Weights of a small mixture-of-experts language model, trained from scratch on English Wikipedia.
Size: 11 layers, 15.2M parameters.
Experts: 6 experts in each of 10 layers, 384 tanh GELU neurons an expert, 1 pick a token, a softmax router.
Below are experts of layer 5 (counted from 0) of a mixture-of-experts language model. Rows are named router (the router's row for the expert), down (a neuron's output weights, with its number) and show model dimensions 0-255. Each number is 200 + 30 x the weight over its row's rms, rounded and kept within 0 to 999.
After each expert's rows: a language model's description of what the expert responds to. This comes from a sample of Wikipedia text that the model never trained on.

# expert 4
router,227,230,223,206,187,220,178,233,211,201,182,202,239,192,145,216,211,242,197,194,208,239,234,213,183,230,182,255,190,170,192,171,196,231,147,214,198,185,217,199,162,214,216,202,214,172,224,217,185,226,225,204,217,167,244,167,274,216,237,215,197,194,184,218,195,219,218,131,158,120,166,172,248,157,201,191,237,209,196,180,213,190,240,170,215,236,188,174,166,234,252,194,160,226,229,196,229,194,197,149,191,254,191,167,227,181,178,207,137,228,178,151,176,209,204,228,196,204,181,185,229,212,187,241,208,211,212,262,215,155,196,210,234,153,175,180,202,137,240,206,251,160,205,167,214,170,202,201,252,203,168,173,172,132,146,213,149,195,177,170,245,158,231,143,231,212,230,245,151,170,202,181,188,233,223,204,185,223,197,212,159,182,214,194,177,185,216,245,181,211,199,121,202,152,223,236,174,200,206,167,204,199,189,172,215,190,273,183,230,187,258,200,180,171,201,179,177,200,171,140,201,234,222,177,230,178,246,191,188,172,194,136,247,222,184,169,230,217,176,177,221,170,147,258,159,202,162,180,266,153,186,233,189,203,198,216
down0,169,184,233,271,222,217,214,187,147,225,201,160,184,212,161,211,193,173,248,217,235,191,149,219,173,194,156,180,203,149,201,195,220,238,183,169,222,252,213,161,186,163,207,237,149,231,195,222,219,176,202,167,182,200,229,230,216,224,178,204,179,218,209,202,193,270,243,221,225,184,166,150,205,163,214,179,204,209,227,291,204,220,231,164,258,185,248,218,206,202,175,192,191,207,196,187,144,179,209,209,217,220,141,176,188,219,198,214,177,206,264,189,240,195,153,177,200,205,173,164,235,194,171,159,128,192,209,165,225,214,204,184,217,231,218,212,204,225,170,175,199,259,271,238,196,200,205,146,203,190,182,189,171,248,231,172,226,199,266,205,232,189,187,151,163,208,196,212,246,243,213,208,212,166,225,217,220,171,206,163,191,167,229,216,176,166,209,208,244,189,257,199,199,102,152,232,194,232,161,258,196,250,138,181,249,204,205,202,207,214,213,200,199,191,211,233,215,166,179,188,239,221,244,208,248,208,224,183,224,250,210,217,216,196,236,179,173,222,139,241,244,222,231,202,195,214,222,200,198,200,240,150,168,175,243,244
What it handles: Determiners the, a, an, his, its, hyphens and table pipes, and first capital pieces of words after line breaks or of.

# expert 0
router,186,257,197,178,212,203,260,168,149,202,210,202,183,201,186,204,161,226,242,219,209,210,187,159,147,176,176,188,220,256,189,194,199,195,232,144,269,168,198,242,239,254,201,184,196,205,163,256,202,175,182,237,167,240,239,233,177,175,204,221,246,225,225,126,220,196,148,201,230,206,226,175,130,201,230,174,197,168,174,190,232,190,198,237,182,159,228,218,218,189,198,206,234,197,222,132,160,201,195,222,190,168,186,211,201,152,166,214,197,199,170,205,198,245,186,225,169,195,177,200,259,195,195,148,204,170,220,191,191,186,205,213,204,177,139,246,250,201,187,197,241,226,177,194,138,255,183,260,238,163,211,222,220,179,169,170,242,220,230,231,226,235,211,119,226,222,179,215,256,193,212,192,150,209,185,239,206,243,191,212,162,180,237,228,207,197,180,241,128,144,172,194,208,206,158,238,149,176,238,188,197,224,209,236,185,190,235,162,215,173,226,171,204,184,222,251,211,182,186,226,238,240,200,185,153,159,243,212,246,222,223,193,175,187,229,179,205,222,168,226,248,149,200,208,163,206,200,217,188,185,200,161,186,198,134,209
down0,193,188,160,155,200,179,255,221,192,207,190,160,250,233,163,207,223,193,200,244,279,262,228,209,172,204,188,165,197,177,206,172,154,220,202,244,243,174,190,207,176,203,186,193,193,228,260,181,177,251,208,190,140,161,205,191,204,254,198,176,196,206,195,227,224,236,201,163,171,154,236,189,200,215,152,158,150,213,221,190,213,195,199,179,229,205,172,201,177,235,169,211,171,191,128,201,267,207,181,222,206,213,190,239,181,157,188,210,192,227,221,239,184,206,189,215,148,164,236,141,225,244,240,224,224,149,185,179,211,175,221,218,211,211,221,215,209,221,213,171,194,178,194,175,249,160,196,176,226,245,214,102,214,152,145,185,204,168,170,229,231,197,175,192,208,179,185,165,241,191,170,276,165,202,200,257,153,132,172,188,217,195,215,214,183,224,221,158,208,197,218,145,202,168,170,156,184,133,189,206,207,221,183,182,228,212,186,257,266,176,214,182,241,217,195,204,197,167,195,169,190,209,209,222,280,221,239,145,187,197,179,231,222,204,186,189,171,188,187,254,188,209,208,179,178,180,183,218,244,165,235,238,169,166,238,218
What it handles: Bare spaces and table pipes in tables, unit and symbol tokens like °, ′, %, km, BC, and mid-word pieces such as s-at-ellite.

# expert 3
router,198,171,201,195,209,255,194,221,203,160,199,160,204,184,229,230,175,222,186,200,231,174,204,249,139,243,259,241,169,139,198,179,176,191,225,173,238,217,178,173,225,206,202,176,230,192,230,249,204,192,206,192,193,213,210,212,171,244,173,167,197,228,195,200,221,172,236,176,146,197,180,177,184,192,162,168,248,147,222,244,195,191,200,227,212,196,239,191,158,170,238,224,208,167,203,181,204,208,204,244,232,162,245,236,196,232,183,211,231,198,187,218,174,231,123,184,131,227,161,168,169,207,181,216,188,149,223,211,168,173,197,278,212,236,163,194,211,186,190,210,123,200,157,150,178,134,145,198,233,162,227,183,172,216,233,203,191,182,184,175,162,167,156,211,161,211,247,233,187,180,203,196,177,209,216,202,230,206,197,178,221,216,235,152,185,188,220,156,168,181,179,192,154,239,163,167,188,172,153,242,216,275,195,239,187,209,172,207,183,204,202,274,128,228,166,153,233,258,199,207,218,202,208,167,206,195,218,154,207,210,226,288,200,213,193,192,218,191,149,218,177,159,227,185,169,201,180,216,208,229,211,166,244,257,197,200
down0,228,157,194,263,200,188,209,158,168,184,257,183,228,261,166,191,201,267,170,185,182,246,202,207,230,213,197,183,200,216,210,217,216,186,202,241,241,209,206,188,171,210,196,240,165,223,221,175,162,204,186,203,210,236,160,184,172,136,232,190,222,152,218,221,223,212,174,202,153,191,220,158,188,206,184,188,186,191,235,190,180,177,229,217,173,215,211,167,184,193,207,163,219,193,196,187,177,198,212,216,154,180,185,278,201,225,188,201,246,182,194,213,229,222,185,218,213,194,162,165,171,189,169,175,216,183,195,185,196,245,199,217,187,244,212,180,131,189,226,132,254,211,228,173,212,240,175,176,191,148,140,212,235,243,163,185,230,241,227,240,141,195,251,195,300,223,181,208,232,221,230,226,175,184,220,277,193,244,229,222,166,159,225,201,133,238,171,123,171,226,202,168,181,115,210,200,214,214,207,219,227,184,212,278,162,172,206,183,230,179,204,199,233,203,156,255,253,148,197,234,188,189,207,168,203,202,225,193,207,185,207,249,200,177,181,168,203,236,162,250,199,227,201,217,234,194,178,216,178,237,164,206,205,166,228,212
What it handles: Line breaks, commas, periods, quotes and parentheses ending phrases, plus clause words like and, also, had, who, which, and -ly endings.

# expert 2
router,164,236,201,209,193,174,189,211,126,204,189,196,200,248,203,200,211,241,151,212,273,177,214,221,220,250,202,206,186,176,214,184,134,150,159,177,158,212,214,191,160,209,161,216,195,161,165,165,197,245,162,192,192,224,223,227,212,158,214,199,217,215,214,196,178,209,202,234,212,201,193,190,246,171,154,217,176,174,183,202,200,177,170,222,140,169,239,244,132,223,183,186,184,275,169,177,141,209,158,244,192,167,218,191,247,185,192,228,179,100,206,180,242,217,224,200,216,150,174,230,198,198,228,159,210,184,249,200,199,188,195,172,221,144,259,187,199,168,228,136,191,165,184,172,179,160,214,220,216,169,202,204,188,201,187,191,194,154,215,201,257,209,213,252,231,144,195,207,189,174,215,217,212,252,163,176,201,191,156,216,241,168,112,187,211,214,154,161,221,158,200,176,199,188,169,244,219,211,167,205,175,206,183,229,195,234,190,188,226,161,168,233,217,245,198,223,248,176,222,203,256,174,177,182,224,174,208,216,226,243,223,195,258,199,162,182,196,235,223,213,177,226,201,188,241,243,189,180,209,223,145,235,227,259,213,163
down0,213,227,209,222,189,236,248,226,160,208,231,231,163,127,154,172,170,225,217,152,209,188,259,220,191,157,208,181,197,148,196,146,215,205,237,196,183,179,178,197,200,198,214,214,212,171,210,208,164,198,214,193,163,245,213,278,193,213,267,198,190,219,188,189,239,222,177,247,160,190,235,168,191,190,142,195,163,158,235,212,206,201,148,220,156,213,136,243,244,191,186,184,162,243,158,204,233,233,197,166,146,178,187,202,193,198,185,169,253,138,153,200,133,229,144,171,175,205,170,165,204,222,206,179,242,216,168,206,215,151,200,164,155,229,188,204,223,193,223,225,236,239,221,185,213,142,204,224,216,196,193,214,178,206,165,240,210,185,203,244,204,214,171,192,193,188,187,142,214,186,198,230,223,217,191,186,204,251,160,195,226,192,210,221,141,213,158,197,143,253,193,242,175,189,287,261,195,172,221,196,223,149,202,178,223,208,224,176,189,184,225,188,223,223,186,207,159,194,179,189,180,224,177,165,165,206,240,206,229,208,213,230,238,169,220,241,191,291,168,229,217,200,183,192,223,178,228,204,187,185,235,195,264,169,228,163
What it handles: Middle and ending pieces of common Latinate words, such as -tion, -ical, -ment, commem-or-ating, plus nouns like School, Award, album, Championship.

# expert 1
router,209,223,242,233,153,206,255,220,204,206,202,194,205,236,153,157,227,195,202,243,196,185,183,176,216,125,193,228,206,201,174,150,221,168,264,182,166,233,187,206,253,194,236,182,184,210,220,180,169,149,180,195,192,227,191,152,193,157,203,172,214,199,267,221,245,188,171,187,203,261,230,212,204,207,227,241,211,231,186,190,175,237,190,231,212,164,233,181,216,218,198,214,233,188,235,205,190,269,187,247,189,235,194,206,221,180,163,219,310,233,226,193,145,186,188,205,166,204,190,182,185,189,248,199,186,190,182,201,194,238,196,269,213,170,196,172,241,228,214,193,202,192,223,248,232,238,238,212,118,215,210,126,270,179,220,215,188,179,175,168,220,229,239,183,156,189,221,166,214,167,241,248,152,178,220,184,217,190,221,190,188,202,186,146,223,234,192,143,217,192,237,149,235,185,225,169,207,202,271,156,245,194,223,206,207,209,193,140,170,202,225,202,244,227,210,212,182,256,210,239,179,237,225,203,202,232,220,170,180,158,211,174,210,166,197,260,225,192,213,170,162,205,222,216,225,220,188,172,239,158,220,216,164,159,196,186
down0,156,153,235,197,239,157,204,186,221,228,189,208,154,162,199,171,210,221,239,264,174,205,191,229,240,149,187,160,175,197,197,199,220,204,215,224,226,214,150,202,222,200,175,236,174,221,174,191,228,211,171,214,171,190,189,168,273,225,158,165,175,215,176,222,255,160,219,251,206,122,178,183,148,231,166,195,232,209,193,229,163,199,197,213,196,307,183,176,213,216,221,175,217,195,212,191,178,209,244,225,165,186,200,197,235,231,231,203,228,235,214,199,214,188,229,196,195,192,200,143,146,224,223,196,193,203,175,186,237,193,169,200,195,156,224,218,220,142,188,177,193,259,230,194,228,247,215,258,199,221,191,211,191,214,216,184,213,224,168,169,192,185,192,219,176,272,181,219,269,160,206,223,221,182,209,225,218,172,206,199,187,213,213,234,151,186,194,161,178,194,189,220,229,155,265,189,227,202,201,150,263,190,237,211,168,229,203,177,193,208,247,218,176,121,177,234,154,240,212,194,212,191,163,203,175,213,175,214,204,197,254,216,235,172,189,198,207,228,298,254,215,150,266,130,196,169,216,181,207,152,177,182,207,209,177,194
What it handles: Prepositions before a noun phrase (of, in, to, for, with, by) and year numbers after them, plus occasional mid-word pieces like to-w-ers.

# expert 5
router,263,226,236,224,123,201,267,205,217,256,215,208,170,194,198,247,176,174,216,204,177,199,141,189,191,250,196,192,215,201,168,225,158,244,229,202,228,173,232,224,218,177,170,174,203,216,181,155,218,114,176,195,170,181,197,167,163,247,212,219,178,206,211,200,204,174,200,200,161,185,203,176,225,179,235,259,193,192,212,196,213,156,241,171,222,190,183,220,153,193,229,149,173,216,219,156,168,225,228,182,185,225,234,148,184,175,228,224,195,144,150,251,190,162,235,161,180,206,206,178,264,220,206,231,160,208,200,220,128,211,161,208,190,222,179,219,208,235,180,208,206,138,204,206,244,236,163,210,175,198,235,184,216,192,146,236,188,175,192,177,152,208,225,203,178,200,210,187,208,210,198,203,219,201,152,210,224,218,155,205,187,188,172,267,234,197,133,244,147,178,179,214,212,172,178,187,230,185,194,169,174,220,160,173,247,175,190,224,196,210,227,174,220,216,187,152,207,241,164,145,149,168,161,228,182,210,225,151,137,189,232,228,185,186,268,161,181,220,207,173,166,183,200,230,157,242,185,223,169,152,227,164,236,192,178,235
down0,226,244,209,186,191,206,167,225,221,247,190,190,160,188,149,234,189,298,173,213,205,205,180,185,218,198,154,202,228,220,177,187,178,195,195,194,189,171,124,200,173,219,151,171,192,227,252,180,193,184,195,191,242,222,188,183,231,212,190,268,202,222,100,198,203,192,195,307,239,230,190,195,200,193,172,226,229,268,216,164,226,201,194,196,201,203,206,171,230,175,155,195,224,206,229,229,176,138,199,239,156,226,240,200,207,177,229,162,257,221,233,257,211,190,202,246,183,185,172,193,240,220,229,224,227,199,159,194,201,197,150,210,157,225,249,210,177,198,151,211,271,185,184,235,209,177,205,182,218,175,201,228,211,255,206,203,243,152,210,198,189,170,192,197,176,203,189,249,213,199,185,204,144,229,256,198,226,224,203,193,255,210,206,226,197,184,185,207,173,199,235,170,252,241,210,183,124,181,229,188,205,210,215,211,161,250,201,210,182,203,220,166,251,212,164,203,185,176,175,183,220,233,216,219,209,169,151,249,200,173,159,254,236,172,209,289,180,203,219,210,174,177,185,190,198,205,211,179,234,162,170,238,179,234,235,190
What it handles: Middle letter pieces inside proper names and foreign words, such as Archu-le-ta, Mau-ri-tius, plural -s, and given names like Jack, Francis, Louis.